config.toml
n_layer = 12
d_model = 192
n_experts = 80
experts_per_token = 2
d_expert = 128
d_shared_expert = 0
activation = "geglu"
moe_layers = [1, 2, 3, 4, 5, 6, 7, 8, 9, 10, 11]
router_score = "softmax"
normalize_top_k = false
routed_scale = 6.32
balance_loss = 0.00802
balance_bias = false
router_z_loss = 0.0001
init_std_router = 0.0255
lr_router = 0.00136
n_head = 6
n_kv_head = 6
head_dim = 32
vocab_size = 32000
norm = "rmsnorm"
norm_place = "pre"
norm_eps = 1e-05
positions = "rope"
rope_base = 10000.0
rope_fraction = 1.0
qk_norm = false
attn_scale = 0.177
tie_embeddings = true
parallel_block = false
init = "uniform"
init_std_qkv = 0.0269
init_std_o = 0.0
init_std_up = 0.0269
init_std_down = 0.0
optimizer = "muon_variant"
lr = 0.00498
lr_mult_down = 2.0
beta1 = 0.95
lr_head = 0.00724
warmup_steps = 200
schedule = "wsd"
decay_fraction = 0.858
decay_shape = "linear"
final_lr_fraction = 0.1
batch_tokens = 32768
seq_len = 1024
doc_mask = true
train_tokens = 340000000
steps = 10376
dataset = "wikipedia_en"
Below are experts of layer 3 (counted from 0) of a mixture-of-experts language model. Rows are named router (the router's row for the expert), gate (a neuron's input weights, with its number), up (a neuron's input weights, with its number) and show model dimensions 0-191. Each number is 50 + 10 x the weight over its row's rms, rounded and kept within 0 to 99.
After each expert's rows: "comes after" lists some tokens at least twice as common just before its tokens as in all text. This comes from a sample of Wikipedia text that the model never trained on. Tokens count by the router's weight.

# expert 34
router:34 58 36 56 36 66 42 55 51 64 73 55 69 38 35 55 38 61 58 62 62 53 36 61 44 62 46 46 53 51 57 61 36 62 56 46 54 44 60 53 63 56 44 49 42 63 56 60 48 60 47 48 49 51 41 52 47 37 51 46 33 55 49 38 65 62 60 43 62 64 40 60 44 40 63 57 33 51 42 64 40 47 61 45 54 35 69 51 47 56 59 58 37 50 52 61 51 57 33 54 60 45 58 58 50 34 59 51 57 68 59 64 35 62 36 44 50 64 49 65 56 48 38 43 52 42 32 61 40 43 61 63 53 56 48 54 29 50 52 45 56 54 52 60 47 36 54 60 62 44 55 63 56 62 56 55 70 48 54 42 63 59 41 45 37 62 64 53 48 40 64 61 38 45 31 37 60 45 70 71 35 49 55 37 47 58 30 42 49 57 41 43
gate0:41 34 60 53 48 45 57 58 57 56 58 63 68 44 38 52 38 51 58 59 65 47 53 47 38 67 64 46 58 35 56 39 57 47 62 33 36 50 47 42 46 44 58 54 40 62 31 54 42 63 38 44 49 41 59 54 70 47 53 48 50 65 63 62 63 45 62 55 70 44 46 47 66 48 51 60 49 36 38 49 54 49 53 40 59 63 32 40 41 57 61 67 48 55 63 59 55 73 66 57 49 31 34 51 46 52 43 44 54 66 35 52 57 64 53 55 37 50 59 65 65 64 52 41 68 40 49 62 51 43 54 49 46 46 50 57 50 63 50 42 56 44 57 40 38 52 61 54 56 74 50 68 59 72 53 48 50 62 59 52 55 33 44 42 55 48 47 41 59 54 60 34 51 55 40 25 53 57 68 55 52 34 56 49 55 43 42 43 71 57 47 33
up0:56 57 50 58 56 50 41 58 47 51 36 55 44 42 75 36 42 64 59 62 47 37 47 40 47 48 50 36 59 55 34 48 37 59 55 54 62 50 41 43 40 50 45 50 53 49 53 71 50 46 54 50 76 40 71 24 49 55 34 39 44 53 50 44 45 40 50 59 46 26 46 47 59 60 68 49 48 54 50 42 40 26 62 28 60 43 51 50 49 46 50 48 49 49 50 51 53 48 62 64 57 66 56 45 37 45 37 61 53 52 63 54 38 41 49 55 43 45 30 32 54 47 53 34 60 54 48 42 64 35 38 56 51 35 51 44 71 41 44 49 54 33 45 49 57 46 70 47 60 50 49 36 50 37 49 48 33 65 57 49 40 47 51 48 68 52 44 42 71 50 45 34 59 56 47 57 55 58 66 48 41 82 52 37 47 52 65 50 44 58 45 34
comes after: " |", " in", " of", "In", "---|---|---|---|", " In"

# expert 4
router:39 53 35 55 34 62 45 58 45 69 73 57 65 30 38 62 43 61 54 56 61 57 37 63 45 66 49 50 58 47 53 58 31 63 60 43 53 42 56 55 64 55 42 48 39 61 57 60 49 55 45 53 50 53 41 52 50 41 46 46 34 56 49 41 64 58 56 47 60 68 39 64 44 46 57 58 35 45 41 63 37 44 60 43 58 32 68 53 50 56 56 58 35 44 55 58 52 56 31 52 61 45 56 57 48 35 63 48 60 65 65 62 41 64 34 42 58 64 49 64 54 44 35 39 53 42 30 61 40 37 64 56 50 55 49 53 31 48 49 47 57 57 52 63 47 36 52 62 60 39 55 55 56 61 56 54 67 50 54 46 66 57 42 47 34 61 63 50 47 41 64 59 42 45 26 34 64 48 65 71 38 45 57 40 54 53 37 45 48 57 41 44
gate0:71 37 66 48 57 36 71 38 82 63 45 45 53 56 50 54 45 46 50 60 48 51 55 44 50 37 56 55 44 56 45 58 40 42 46 57 63 47 56 56 59 46 43 47 57 44 40 58 51 42 52 37 42 71 48 50 68 48 56 44 48 60 62 29 56 20 55 57 68 57 40 40 46 55 33 55 48 46 45 42 38 48 58 49 55 51 55 64 51 59 47 50 59 42 60 46 59 61 35 42 46 47 52 65 44 39 52 49 48 55 57 63 50 40 52 47 46 36 56 39 40 48 35 39 44 52 53 77 62 50 56 46 53 48 54 47 30 50 46 43 45 43 52 48 59 38 62 58 57 48 62 37 50 50 61 71 54 61 37 51 60 49 31 50 42 56 57 28 29 47 46 72 25 48 37 39 47 59 63 47 53 52 31 33 62 59 58 38 45 58 54 62
up0:64 64 62 41 54 42 59 49 59 73 57 45 37 60 62 57 48 52 40 52 54 57 38 69 29 33 64 49 43 60 44 50 54 57 57 75 61 40 47 48 43 44 46 54 58 57 52 45 31 47 51 43 64 59 67 57 58 65 54 43 40 56 35 49 57 26 55 68 52 62 59 48 45 58 40 63 48 45 51 57 33 45 49 47 28 51 45 46 47 47 46 42 57 44 63 35 57 63 37 40 40 46 50 45 65 50 57 67 59 59 53 61 46 41 50 57 49 45 57 40 38 67 41 28 51 43 57 58 48 63 72 29 46 39 48 67 57 40 51 60 39 45 58 55 57 28 58 47 48 48 52 35 33 41 60 53 44 38 43 66 52 50 38 61 33 58 64 42 55 58 54 53 48 59 55 51 52 64 47 60 48 45 46 43 69 61 69 45 39 46 53 58
comes after: " |", " in", ")", "---|---|---|---|", " as", " by"

# expert 55
router:38 52 35 65 45 57 60 59 60 66 62 50 63 27 36 66 41 57 37 41 60 47 36 56 55 58 48 53 71 64 59 54 58 57 59 57 51 47 67 48 69 55 52 59 44 53 62 57 30 46 55 58 45 60 48 50 48 33 57 63 41 59 58 36 57 51 52 37 62 57 36 51 46 31 56 48 33 45 41 64 51 39 49 53 49 32 68 53 38 59 65 65 41 40 35 39 55 60 63 46 51 45 61 51 51 53 52 48 42 66 67 72 48 50 40 62 45 68 63 55 52 41 42 46 57 58 52 41 54 45 61 47 57 56 54 47 49 37 47 33 65 36 45 65 38 58 49 57 48 32 46 49 58 46 51 54 58 53 51 43 52 52 55 50 29 47 63 50 47 26 62 51 38 45 34 47 63 34 63 57 37 53 47 44 49 62 37 39 43 58 40 27
gate1:41 64 67 74 53 38 44 61 45 60 55 60 57 50 49 57 43 46 55 55 49 42 47 51 46 36 44 48 60 61 63 61 52 65 47 46 48 39 58 50 49 50 58 47 44 41 39 50 41 39 54 63 40 54 60 52 36 55 45 61 39 47 56 63 49 55 57 63 41 56 46 44 59 41 37 58 55 56 47 43 62 50 29 47 30 43 52 49 52 30 63 55 41 39 48 55 45 46 53 55 44 57 64 48 45 61 51 51 47 58 45 64 36 58 51 57 47 57 49 40 26 53 59 46 52 40 48 57 36 47 47 64 63 65 23 47 59 41 52 47 29 54 38 44 56 43 61 74 50 22 49 38 51 44 52 44 51 56 40 53 65 53 60 41 55 83 45 41 47 42 45 40 45 43 61 49 56 35 78 47 39 59 24 38 47 45 55 19 44 47 52 41
up1:57 57 37 53 66 46 49 54 55 35 44 54 52 45 43 41 47 64 74 62 54 47 45 57 45 49 54 51 54 31 53 55 42 55 50 58 57 39 58 56 50 36 48 51 34 38 49 41 56 35 47 42 51 48 57 47 57 76 48 52 53 53 40 40 38 43 67 66 54 56 37 53 56 57 35 52 53 59 57 48 52 49 53 49 43 58 55 39 65 48 54 65 47 57 49 48 34 37 48 49 43 27 51 60 52 54 38 43 46 38 29 75 53 60 42 72 53 58 33 46 48 41 45 55 28 48 31 60 48 55 50 41 65 51 47 45 40 71 44 54 41 37 36 35 43 66 54 71 72 53 69 39 38 29 57 42 73 47 48 38 47 41 53 61 48 59 50 54 47 50 50 46 46 56 50 47 51 40 53 18 43 56 37 37 51 45 36 42 46 64 61 49
comes after: " was", " is", ",", " and", "See", "."

# expert 3
router:37 45 52 53 36 58 57 41 65 47 50 60 70 35 52 57 47 56 62 47 69 51 38 68 44 52 46 35 63 41 60 56 44 64 63 52 62 38 55 54 65 51 58 66 55 60 60 59 50 39 56 47 41 63 64 32 49 37 59 51 43 57 61 41 66 49 61 33 41 55 52 58 37 37 61 56 61 47 50 54 41 52 64 38 55 41 67 68 43 60 56 55 43 41 47 47 49 59 53 61 56 43 52 49 39 40 41 37 48 59 61 62 41 52 29 47 52 71 63 64 35 52 27 46 58 50 47 43 53 57 53 50 61 57 56 58 41 57 66 60 64 36 62 68 43 48 45 48 53 43 37 54 64 46 43 52 50 54 65 47 51 56 65 59 32 64 55 44 56 43 64 51 44 44 38 40 71 32 77 51 39 40 55 39 59 43 51 47 33 64 55 44
gate0:45 45 47 51 58 52 58 51 56 50 63 52 52 52 60 57 64 49 53 60 52 30 43 61 40 43 47 62 51 43 37 64 57 63 50 51 73 42 48 59 45 43 41 50 66 47 39 48 37 49 47 37 67 90 40 50 45 59 43 48 49 56 41 38 51 51 54 50 41 51 54 58 63 37 53 28 37 43 53 47 40 47 51 47 58 59 72 56 60 59 44 49 59 42 66 59 48 62 48 51 47 48 50 64 36 35 53 43 74 55 52 61 42 43 29 47 70 44 67 74 56 50 53 61 42 45 49 44 59 54 52 61 56 44 37 42 57 49 54 39 51 65 31 57 45 62 36 58 48 41 52 57 59 43 48 54 44 73 40 54 64 56 38 55 55 52 43 41 27 56 61 64 46 44 55 33 58 22 40 55 46 47 71 52 56 37 45 51 58 52 59 49
up0:33 61 40 44 47 62 35 48 37 48 71 48 57 64 41 46 56 37 22 53 55 64 47 52 65 44 50 49 51 53 56 47 72 68 55 58 37 60 33 56 56 53 54 49 38 73 56 52 49 65 48 47 39 45 49 51 38 49 63 54 42 44 40 45 47 45 53 57 67 36 41 32 60 47 56 59 58 43 60 58 33 53 36 50 48 39 36 53 58 57 56 41 45 52 60 44 49 42 52 60 43 49 34 46 44 62 65 58 41 48 55 34 46 71 69 47 55 59 43 35 52 47 44 65 63 37 67 66 42 54 53 41 50 52 44 70 51 52 45 45 49 57 58 50 44 35 48 51 61 64 51 50 57 55 44 38 58 33 51 49 42 45 38 57 47 56 58 66 73 49 33 67 61 39 58 37 57 59 66 47 60 63 42 55 38 41 41 45 41 25 38 39
comes after: " a", " the", " an", " and", " was", " is"

# expert 18
router:47 63 40 51 32 45 48 50 70 59 54 68 51 38 42 46 37 51 61 55 53 48 39 55 46 68 48 42 55 46 58 48 43 45 61 59 61 50 49 45 50 62 55 39 34 53 66 58 31 53 43 49 38 53 55 32 49 44 60 51 40 73 54 44 60 53 54 39 51 56 36 57 39 65 71 54 47 46 47 63 48 50 52 57 38 41 53 58 54 63 67 61 45 35 37 43 59 66 57 60 56 35 65 50 58 49 36 48 53 55 52 58 39 47 30 58 47 50 59 65 38 52 42 41 46 47 51 54 48 54 66 59 54 84 59 56 52 50 46 35 58 52 53 69 55 42 55 48 53 64 64 54 58 65 52 50 62 45 53 47 70 67 56 46 25 57 39 57 50 34 68 43 43 55 42 56 54 46 51 49 51 39 45 48 52 71 24 62 27 54 45 37
gate1:56 70 44 49 31 37 60 50 52 50 31 41 53 37 25 51 53 44 31 55 44 46 67 57 35 34 48 70 57 41 39 52 34 55 55 49 44 58 54 61 58 50 46 60 61 51 54 46 62 61 43 49 45 62 40 52 45 59 42 38 67 69 32 38 47 54 55 48 51 58 59 37 45 58 60 57 58 49 57 53 44 57 51 38 57 56 42 51 38 66 43 33 46 33 58 41 57 44 58 46 31 54 59 82 48 53 47 46 33 62 51 49 56 64 39 40 54 53 55 67 61 58 53 44 44 56 39 36 63 48 33 44 58 60 55 46 49 46 60 47 53 37 60 59 36 40 40 44 72 54 54 59 52 55 32 55 49 58 66 61 51 50 60 48 44 48 42 64 66 58 64 61 49 40 65 57 68 50 64 70 51 49 53 59 50 43 49 42 62 52 70 46
up1:31 46 44 25 52 52 46 40 42 37 55 62 70 49 64 27 68 45 57 53 60 49 48 37 42 51 36 54 52 63 41 32 58 47 59 51 48 37 36 43 59 53 60 38 49 57 55 42 63 44 55 61 61 45 56 45 52 45 51 65 45 55 58 51 57 55 55 61 49 59 64 51 44 55 39 56 59 57 65 60 55 40 49 39 57 46 48 25 66 28 53 36 45 56 48 44 60 48 59 62 59 56 43 47 55 40 53 50 63 53 47 38 48 42 51 40 57 59 51 54 59 44 56 48 39 45 74 42 49 34 48 43 51 55 43 41 47 47 72 49 41 27 57 27 62 53 59 72 59 46 47 37 40 47 59 49 56 51 53 55 30 35 34 39 59 76 42 42 43 52 54 41 64 42 51 46 49 60 49 28 41 51 68 54 26 47 44 47 32 54 45 54
comes after: " ", "-", " \"", " (", "/", "S"

# expert 38
router:50 57 52 40 40 46 56 52 49 55 56 61 37 38 43 53 52 62 55 55 44 62 48 63 39 48 54 54 60 50 55 53 48 56 60 52 53 44 53 49 61 55 41 40 34 47 40 48 46 41 40 32 33 36 51 53 45 43 46 50 37 44 52 34 61 51 49 48 61 35 28 71 51 42 59 64 42 42 51 68 40 47 52 48 53 26 62 51 52 60 46 56 39 23 36 43 53 69 48 65 51 41 49 50 66 34 39 55 52 61 49 58 46 65 45 53 45 65 40 55 48 39 23 41 56 47 53 45 35 57 62 54 60 61 49 46 41 40 42 39 73 56 36 53 49 52 57 62 38 51 54 60 45 57 52 58 44 40 50 51 55 61 55 42 47 53 45 45 42 40 83 62 48 61 36 37 68 50 75 67 46 49 51 52 37 61 39 53 28 55 44 25
gate0:61 25 41 58 68 37 55 49 51 57 51 68 56 57 64 57 56 39 52 54 50 58 47 40 50 45 50 35 51 46 52 26 37 48 51 64 45 53 59 43 52 37 51 51 66 64 34 40 81 63 47 38 45 50 39 39 38 38 57 57 54 49 47 66 48 41 40 41 46 56 51 59 48 55 52 41 44 45 53 50 40 52 50 53 48 84 35 52 74 51 56 52 57 59 65 21 38 53 55 39 50 54 60 39 47 64 63 55 36 59 61 29 50 35 41 40 62 42 47 58 51 43 54 45 62 68 40 32 49 45 65 51 32 49 50 38 50 45 52 45 49 53 52 54 47 61 37 48 34 63 50 40 60 56 44 53 52 56 42 63 52 53 60 36 50 38 55 49 50 47 43 45 63 60 55 61 36 38 25 66 57 41 50 51 43 51 55 52 59 50 65 43
up0:55 42 45 60 66 40 48 35 61 57 50 54 60 68 61 34 59 45 58 55 48 51 40 62 44 51 62 54 47 41 38 36 29 65 50 58 63 64 54 48 52 41 71 41 54 67 63 54 62 54 43 59 54 50 54 51 56 55 63 51 51 25 54 55 67 47 59 49 55 63 43 49 43 41 54 38 61 53 61 42 35 52 47 45 43 50 49 38 64 62 62 49 47 61 68 54 45 52 31 35 46 71 43 40 58 45 63 62 49 57 65 31 45 40 55 58 72 42 41 41 50 34 36 52 40 44 40 54 47 41 65 49 39 51 39 39 53 51 50 55 45 31 59 52 47 82 51 47 48 63 69 45 39 51 57 56 43 48 63 67 48 31 49 33 51 40 59 62 55 48 46 57 45 56 53 57 52 52 40 43 63 66 28 63 48 46 60 37 50 52 67 56
comes after: " (", "\"", " medalist", ")", " Albums", " (18"

# expert 78
router:37 57 36 53 34 67 44 54 51 64 70 51 66 35 38 60 42 58 58 57 61 59 35 63 45 62 44 48 56 50 57 63 39 61 56 46 56 40 59 53 65 57 45 49 39 61 55 64 48 64 47 51 50 50 42 48 49 35 48 49 27 54 50 40 62 61 62 46 65 62 40 65 47 45 60 59 36 49 39 64 41 41 60 49 57 31 66 55 45 52 57 59 35 44 54 58 54 56 34 50 63 48 58 60 49 36 62 52 60 60 60 65 37 63 33 36 53 63 52 63 53 46 36 40 52 40 33 62 39 39 63 63 52 62 50 55 30 50 52 43 61 56 54 59 45 41 49 57 64 42 55 61 56 64 57 57 67 51 56 44 63 60 41 43 37 62 63 51 51 41 64 62 41 43 33 34 63 47 70 70 40 45 55 41 49 58 34 45 49 57 43 45
gate0:55 64 41 56 50 49 64 53 60 42 45 63 49 34 38 56 53 50 48 64 44 61 52 62 53 53 35 52 50 64 49 46 42 52 50 54 75 59 69 53 37 63 46 46 54 66 47 56 49 40 47 45 50 45 56 45 45 46 54 49 48 53 51 48 48 44 51 54 60 42 43 53 52 57 50 43 48 42 40 60 46 55 56 44 30 33 72 37 32 62 40 31 61 44 42 44 39 49 66 46 51 57 60 42 48 46 44 43 56 49 37 55 45 50 49 54 65 52 50 33 62 46 49 49 51 59 33 50 60 66 55 42 44 57 43 59 57 56 41 56 62 25 48 61 44 38 64 58 60 55 35 55 43 59 72 64 55 50 53 40 50 57 50 37 38 60 48 30 42 48 52 44 85 42 50 59 44 54 44 63 34 33 29 54 82 37 48 43 25 59 62 39
up0:29 38 58 59 61 37 47 54 64 49 46 34 54 36 47 69 35 57 71 38 50 58 58 51 37 49 41 52 39 32 53 47 49 53 53 52 49 45 38 60 49 64 37 51 59 51 53 35 43 41 54 58 52 58 60 35 44 51 44 30 50 41 46 24 63 37 42 47 39 66 56 60 49 50 37 50 38 47 32 44 61 43 65 55 37 36 73 44 57 23 55 47 56 51 41 49 34 52 46 24 48 63 57 36 46 53 41 44 67 55 63 44 53 53 43 55 59 55 54 40 53 61 46 47 47 53 55 56 47 48 50 55 50 37 43 60 42 54 47 57 50 42 51 40 44 50 74 26 61 62 36 68 45 61 57 47 64 47 55 41 55 44 45 56 37 51 64 39 41 59 56 57 63 67 49 67 57 52 45 44 50 66 53 60 59 44 48 55 63 62 33 56
comes after: " |", "|", ":", " and", " is", " 1"

# expert 36
router:31 50 36 69 45 51 49 49 35 65 50 52 48 39 32 57 39 53 63 61 66 50 34 56 37 68 61 35 55 55 48 50 47 44 58 58 47 51 59 39 52 46 51 57 64 65 58 53 51 46 46 71 34 43 46 54 45 55 58 50 43 42 44 46 69 45 57 41 50 56 35 70 54 50 52 50 49 42 54 68 51 56 62 54 45 44 69 42 65 44 56 58 35 48 54 50 48 63 45 61 53 40 43 61 53 41 50 41 58 51 59 56 35 59 26 38 60 59 59 45 39 50 41 34 65 45 39 61 33 60 50 57 43 61 63 55 49 39 41 51 53 47 50 72 69 55 58 64 40 54 49 38 46 56 42 50 68 48 53 45 55 63 49 32 42 47 68 47 68 38 49 73 47 42 49 29 63 42 61 54 34 52 49 29 48 65 55 40 58 66 55 36
gate0:42 68 61 53 60 49 59 61 41 46 48 46 51 50 59 49 45 50 36 57 48 29 57 49 59 62 53 43 57 69 54 51 65 49 53 46 56 57 35 33 51 38 51 44 49 60 47 55 50 41 66 58 54 46 28 24 46 51 31 50 42 47 40 36 47 34 40 58 42 32 41 46 44 61 45 44 44 52 48 45 48 54 47 32 57 42 44 29 55 49 54 57 62 49 41 52 63 75 75 37 56 62 39 45 59 47 29 57 54 54 44 47 50 51 50 65 46 54 48 55 44 63 51 45 40 38 45 52 57 55 37 68 46 50 35 34 47 66 57 47 62 47 71 45 40 57 64 42 41 70 45 47 46 61 39 40 36 45 43 31 46 37 37 26 53 39 51 55 58 54 49 48 60 47 48 65 72 60 55 50 62 50 61 44 42 53 60 33 45 66 41 68
up0:41 30 34 66 50 31 60 28 55 49 45 56 52 57 50 60 42 53 48 45 64 56 39 57 52 52 50 17 55 42 56 52 49 53 53 40 46 47 35 40 55 48 49 53 52 49 53 56 46 47 54 51 60 40 34 40 48 44 51 47 58 40 40 50 43 52 42 50 44 26 56 40 56 49 28 43 60 58 68 37 42 37 37 52 52 50 53 51 48 51 60 61 63 43 60 45 59 58 59 52 58 31 48 36 47 62 40 52 38 50 47 45 40 36 36 54 48 33 62 51 29 50 35 51 52 26 48 50 36 42 53 38 52 55 54 66 40 52 48 49 41 52 55 59 53 36 56 49 62 60 61 45 44 42 55 66 60 41 40 59 51 43 77 50 56 35 72 48 66 30 46 65 48 48 38 37 65 45 57 58 38 43 72 47 45 67 60 47 39 35 41 33
comes after: " the", " The", " first", " World", " television", " TV"

# expert 57
router:36 52 34 52 39 63 44 57 48 65 70 51 67 32 37 62 37 60 58 54 61 53 40 60 45 62 46 51 57 46 56 62 35 61 60 43 56 35 57 48 60 53 48 52 41 60 60 63 45 62 46 54 47 53 39 48 47 38 53 45 28 56 49 41 68 59 63 42 58 59 41 62 46 42 63 56 36 47 41 62 39 48 59 47 55 34 67 50 48 55 58 59 35 48 53 60 52 59 37 49 63 44 55 59 47 34 64 51 57 63 64 61 38 61 35 36 48 64 48 65 54 53 37 40 55 41 31 61 41 44 58 62 49 61 49 53 30 52 50 42 57 51 51 62 44 39 51 59 61 40 55 62 58 63 59 59 68 49 51 41 61 60 36 40 41 60 65 49 51 36 63 58 43 42 34 35 61 48 74 71 35 46 56 40 49 56 31 43 50 57 42 48
gate0:39 40 40 65 29 44 51 53 48 55 75 64 42 46 64 58 28 63 46 54 31 53 47 43 53 59 36 36 48 48 58 43 32 58 54 57 59 46 67 55 74 47 56 49 49 54 48 50 42 38 50 49 55 38 59 53 46 65 35 61 52 44 58 55 44 48 57 55 60 31 54 54 40 45 47 70 45 61 53 37 58 63 42 46 64 58 48 43 45 35 54 52 42 47 62 43 59 47 50 59 36 69 61 44 61 38 44 36 31 56 70 41 48 49 61 48 50 44 50 60 60 49 48 35 56 43 43 42 41 45 56 51 59 48 48 47 46 42 44 42 43 39 56 56 40 36 55 48 67 70 71 55 49 54 44 62 69 51 54 66 46 42 46 43 44 36 47 46 31 44 66 44 48 43 44 59 76 52 66 45 50 39 49 38 40 29 53 52 50 38 75 40
up0:63 49 26 51 50 37 17 56 56 48 44 41 52 56 65 55 42 49 33 48 40 55 65 47 63 41 58 43 48 57 33 34 63 54 73 44 48 42 45 31 37 61 57 44 58 48 52 61 48 52 60 61 55 43 54 44 69 58 61 43 43 58 57 51 45 46 74 49 57 42 68 50 37 58 56 44 74 53 36 51 56 66 53 47 41 48 49 58 47 47 56 47 45 32 28 53 56 49 47 67 43 40 53 47 65 39 34 50 34 56 54 46 44 45 65 53 49 34 57 57 43 54 34 59 37 55 63 55 45 54 53 52 40 50 69 47 51 48 64 47 60 42 35 49 55 37 22 56 44 71 59 40 51 46 50 50 46 51 47 55 45 49 50 55 49 38 68 52 38 57 64 56 47 46 60 42 50 52 45 60 47 38 74 50 49 53 70 56 61 35 47 48
comes after: ".", " of", " in", ":", " by", " 0"

# expert 62
router:51 41 46 63 45 46 45 49 56 57 41 47 38 55 41 59 61 52 58 53 57 57 57 79 35 60 52 30 53 46 58 44 43 60 52 59 42 44 53 38 64 37 58 45 47 63 57 63 54 42 47 64 53 52 32 49 37 43 69 67 37 41 62 44 56 55 71 48 39 46 43 52 50 35 65 62 49 50 45 60 35 40 54 53 61 38 70 57 61 49 40 53 46 49 63 50 64 69 55 61 52 46 62 53 46 44 44 31 48 60 55 51 50 51 47 33 54 51 50 49 47 46 33 49 62 43 54 52 38 51 53 52 52 61 52 66 46 48 62 55 54 52 61 76 58 53 53 57 47 69 47 48 66 53 51 56 66 60 69 50 50 63 46 48 29 56 53 52 62 24 55 64 40 39 49 32 52 43 66 54 33 53 62 31 49 59 38 40 30 68 54 29
gate0:59 48 37 41 51 51 60 53 65 48 44 50 55 51 48 59 38 49 53 79 32 54 24 58 33 60 61 49 46 57 53 38 37 43 56 48 54 47 47 57 44 46 59 51 61 65 53 40 45 56 49 52 49 61 38 47 59 59 44 47 23 60 65 53 52 36 50 51 51 49 41 48 34 49 49 68 37 56 56 48 56 47 47 34 58 27 82 60 50 59 51 45 66 48 62 66 55 53 51 53 57 53 40 72 34 42 71 38 37 53 46 63 58 66 46 24 63 58 54 50 60 43 31 47 65 71 56 42 58 47 47 53 47 40 51 41 64 48 54 56 45 39 57 48 49 65 46 40 50 36 39 47 48 33 60 49 53 56 51 55 59 47 49 44 67 57 41 35 52 63 39 37 43 47 52 52 45 45 50 51 58 60 61 50 57 40 59 46 62 72 32 57
up0:48 49 60 54 49 40 58 43 49 51 63 54 49 44 59 51 58 41 59 23 47 41 78 35 64 41 39 50 44 54 52 62 50 53 36 53 43 48 44 59 53 60 43 50 44 27 39 48 63 38 54 49 42 36 79 58 44 51 42 63 76 57 54 32 55 63 44 39 49 56 67 58 56 55 45 41 67 50 54 48 29 43 63 47 61 66 27 41 42 34 56 47 39 55 46 38 56 44 50 56 46 56 49 35 59 48 26 56 55 53 43 47 48 31 55 77 39 45 53 42 36 44 66 51 37 37 37 70 49 47 57 46 52 46 47 61 38 42 48 43 53 62 57 43 41 53 35 60 51 61 51 57 53 54 37 56 46 45 48 38 39 53 50 54 45 46 51 54 42 43 64 56 59 52 51 47 63 50 54 55 37 42 35 55 30 56 52 55 67 38 70 59
comes after: "==", "Personal", "===", " his", "Career", " and"

# expert 10
router:39 65 51 48 31 51 40 54 66 55 58 54 41 44 39 58 46 53 56 58 62 52 47 52 42 64 57 47 44 52 48 58 41 47 57 52 52 46 42 60 69 56 59 40 41 66 64 68 48 45 41 44 45 54 42 42 44 46 61 54 12 45 57 40 60 64 55 35 51 44 42 81 37 54 57 59 49 45 43 57 35 55 52 47 43 58 58 45 58 59 68 52 51 31 56 40 55 53 55 49 52 43 49 63 48 34 55 38 58 59 59 52 44 43 51 55 42 60 57 66 51 62 32 40 50 56 38 43 32 44 66 56 41 71 42 73 54 49 47 46 67 47 69 65 39 56 55 50 65 60 56 65 60 75 51 52 52 46 61 41 75 59 48 42 39 69 51 62 53 41 48 45 49 41 44 51 52 50 49 62 38 47 44 51 47 37 29 48 34 51 47 38
gate1:43 29 72 43 50 45 70 64 69 37 42 48 55 46 48 39 87 70 52 43 43 49 46 56 32 56 45 59 49 58 31 50 56 35 59 60 43 58 46 50 57 49 50 50 45 49 56 47 55 57 57 38 29 63 52 47 57 62 32 48 33 44 58 45 41 36 47 62 51 55 52 37 52 50 60 46 48 47 69 54 55 42 40 50 50 51 54 45 29 47 54 48 51 69 62 46 51 40 61 58 38 54 39 47 63 37 64 72 65 55 47 33 45 40 55 55 59 56 60 35 56 41 30 53 54 54 48 58 55 47 69 43 40 47 49 61 54 61 56 49 45 41 59 51 56 39 52 35 30 55 53 42 45 58 39 55 46 59 42 30 72 48 37 39 47 39 56 44 60 53 63 57 51 53 40 52 62 51 43 51 37 59 30 49 59 44 50 54 33 64 57 52
up1:72 39 49 46 46 36 42 49 42 47 62 51 54 38 41 47 29 45 58 60 53 50 49 63 61 46 24 50 49 40 62 45 74 72 46 47 50 55 58 50 39 53 49 36 46 56 44 63 46 43 46 48 49 59 48 64 31 39 53 59 67 57 58 57 60 41 50 55 35 52 62 65 39 65 30 43 60 52 42 59 50 39 49 47 48 54 56 54 68 42 53 41 55 51 39 52 34 36 51 47 51 43 50 42 50 48 43 36 39 48 57 41 50 33 48 56 47 47 56 52 62 47 51 48 60 48 37 64 41 52 51 47 61 55 50 52 55 74 47 49 64 47 55 49 47 38 28 42 56 33 41 48 48 58 43 62 47 44 32 60 33 36 51 59 49 48 59 48 68 42 56 60 32 49 61 72 53 37 53 34 81 52 54 50 59 70 23 61 55 51 60 58
comes after: " ", " S", " D", " T", "S", " G"